config.toml
d_model = 192
d_shared_expert = 64
normalize_top_k = true
router_cosine_scale = 20.0
init_std_router = 0.0201
vocab_size = 16384
positions = "rope"
attn_scale = 0.177
init = "trunc"
init_std_qkv = 0.0361
lr_head = 0.00734
warmup_steps = 291
final_lr_fraction = 0.02
steps = 4285
dataset = "wikipedia_en"
Below are experts of layer 6 (counted from 0) of a mixture-of-experts language model. Rows are named router (the router's row for the expert), gate (a neuron's input weights, with its number), up (a neuron's input weights, with its number), down (a neuron's output weights, with its number) and show model dimensions 0-191. Each number is 128 + 32 x the weight over its row's rms, rounded and kept within 0 to 255. Numbers have three digits each.
Before each expert's rows: a language model's description of what the expert responds to. This comes from a sample of Wikipedia text that the model never trained on.

# expert 19
What it handles: Prepositions such as in, of, at, by, on, from, during, over that introduce a following noun phrase, plus some -ing verbs.
router:163133098133162163129110114115123118137158080040186130152115183093069108130144126107060122106129114124082122103082131134159200119083191156133132119093129122174155175153116108108116085079110137144155160138113117145116154130149104120124154132158150086118187094135118167069137103129132155154131117090136102104163113145116116112197119102122093138099121105092099084168101163062087122087141130181143152140138118141126165059171190185103103121105138095098179149154162135157159143138158147163201089147154164167099200109136122106152128213090070118115107081163181173145052142131174166123
gate0:061156138094122081152106090104130090095106056053138128136093120154125109182123154102093149155125135172142153109116172126149119181087082177184171110090073180112131099126166172150108099096125147169076157156114078119136176073169156105153108133102112171097134135145105063156144053140154095136199176116150123075099112136115138118170136141136067155091104139184105071175142107113133131053135178153130146114091125149115130157142163137147136147110101096108073071146102124133189194112122102140114138196144130119112133072122127123141165108161080088106118183082094083100120116129115123097
up0:066158102066126118150102110118153065079111073086179129128124080102113182160078192113077138164101129186112157114143162110143067172132152069167123097115125135130150067108167196159124122099124097091074174198151091081141139081123156113140160121121147116081143099146095110194167085137128129157099138118131161151117139107128119127119113031138094185116101131173121031181103168124139098071102148162143144132115137121130160091138113145165126140167133120103095093137160129124150172109156114129083110156117079085101106104180152110144131127166152115108074105126093065107102073127119138150
down0:121101135136113153139146165144124153106151115138083201163172114149162151151176090107164138122115138150156117101121079139121136146107155106157121135096142143115139154078105131082161119112156135082194082109129128108126125093093104112140111143141115142113118144164096032155106182000126128154095142109149108103152094140134092133129126171181127077153162098113142174090122057138122155146136084119132111136144134129118153120125150117111103255121113134134153189090155132111107109135100103151079132117142124155107152092097108106147123108140121137140166103179137124162120128204166153124

# expert 47
What it handles: Object pronouns and content nouns or verbs after to, the or his, such as him, it, them, work, life, speak, aid.
router:172155119152110174137171162177119189099151115120168141162154179099135113106081115115120166131149080160143133135082127129108133090142073124132133163074146117161094194124113102125146131102148110100113137100153115112188097100175142075129166113139182111164124104186147116152130126138106174171082092102122136113130132122151180116116120082114091083099122104150111134175072179150159154116159086096176129140193225118194129096123200146151140073121125129060115123199136166186115172105142135083144092156161160122143120152140109124194180146086164074075098083155146181137115155090110107089
gate0:182132122131156138144123121199101112084156127170122087154135138147172139145121148171115172096204154151121136142074127151141138101131085180157124126149195216132071148076141125064079113131118094093178091158153153163140115104172107147120097119143079146140102188156136136106153082147056150174108156100106163139135122096152165165196138082169135124180133125153111080145105142106138142126139144145099098111059112134155147137081100114101089153120168136109125131125096200198121160101141128153158147179161181102098172142098112147122147188084146115087148168097115158127122103074055135060
up0:101075113142122145116091136079118142169114122074150153115124159126093188061083095134151140125096145138155119120115083152085097160113159093108116122068098016118201134131094149182154145119153134152103159176113133143129094128101133093120179170118168069136190114095132162146068191111134135118121091129142106091166168160084073108094110165099134150082092116109108180095135167157083118145102080112145173169177154142108106122161130139118146135152118116139167094098192104060146121163153136118180126117143151185092131127178123114141095114137105107138115092168194136151111169140218178161
down0:079076124122137176108081161154098087094094168156150120146142139097066091146120107134099152042079138153118136158164086104107101151136093122148132189095087175059097118157149216182153126105169095118157171165153206132086157068138161144112169130118150121152171098160137197151102175133107140110130102143142111137117103154098112123133148121131145126105188146115093131082095126130115130135157117158127107158061119124161138123096113103166154098127191173144131094155158090147126131190111186099129126155163150174176143124190116103123080168113178058097138088167144177191143149156096144115

# expert 27
What it handles: Pronouns and event words in life narratives, such as her, she, after, during, death, died, plus sentence-final periods and pieces like h-over.
router:143101110097132183101140168132138137141147111129136119152085157094113153106186047192090207124186078117078079076128131143108120103128146144103123101159184092149098168144131148150142145066113127127093154176114107127139076122148140076134112076151141164112157065175097166124141119168129144183124121096128154117197101118122150135106175135144143163135071079141106120144214159167178198061145135129221109148146105131157151135143145136106132094084134148112130068147148130106128105103127117123214105114125147110186113106147130139143131163124119085049119080168139100164091145106110181106
gate0:124099034119111171117149149155079169130149099096179061081160144132144131132130083137151174108163124120120148124046107096119177145101091112131110104112072126079062128184100135089101161107093151117072128176142103151135107112112200110063140146131066102099135140174133128102171103181135154110083140066067138168121124117116192120105130132100093084151119135131121115177130144130153064063181144161179088136152121063116100158130116115105129136157108141056133181115140177152125099100109159134130096160222159116177110161083144180103129132146126099106126144141142110144112112115091092142
up0:187126231166144098159152113094167096158122163121127197119074138132118119107116150114108116138087098163151088138180146172139137149133158172125159170115167110146142164086127104133171135139188119141183159192122202109158078122128095133149146122158222100182159151126138149142097153123134104122169157196171093083174152152132083132163131109117131183072142172112133124080088146089139151200093126124107186132121124173129150102117122111099104110131177084164100086145099084104122189151177100115152160142072130152064137108171119094169126150086116120160106108140151162152149140121137177088
down0:133106130110163049152147130185156150174134133060086111138134134063164140089109097090160111165105111127175112229190119100150089075147138114077120098067160095147133113153174092163101162122113117123145097133168156142096156111118130110109073051164155178122147159054105126076093105094118119106100151132147121137156144138188132101107095144084153156158086115126161121084040128119163108112159156136156177153110120160147164156103148146152154171124135139189134169161118134080072117085135150161132173104117131142175125146129119087087143165099091115157144133151141218129088115138173155160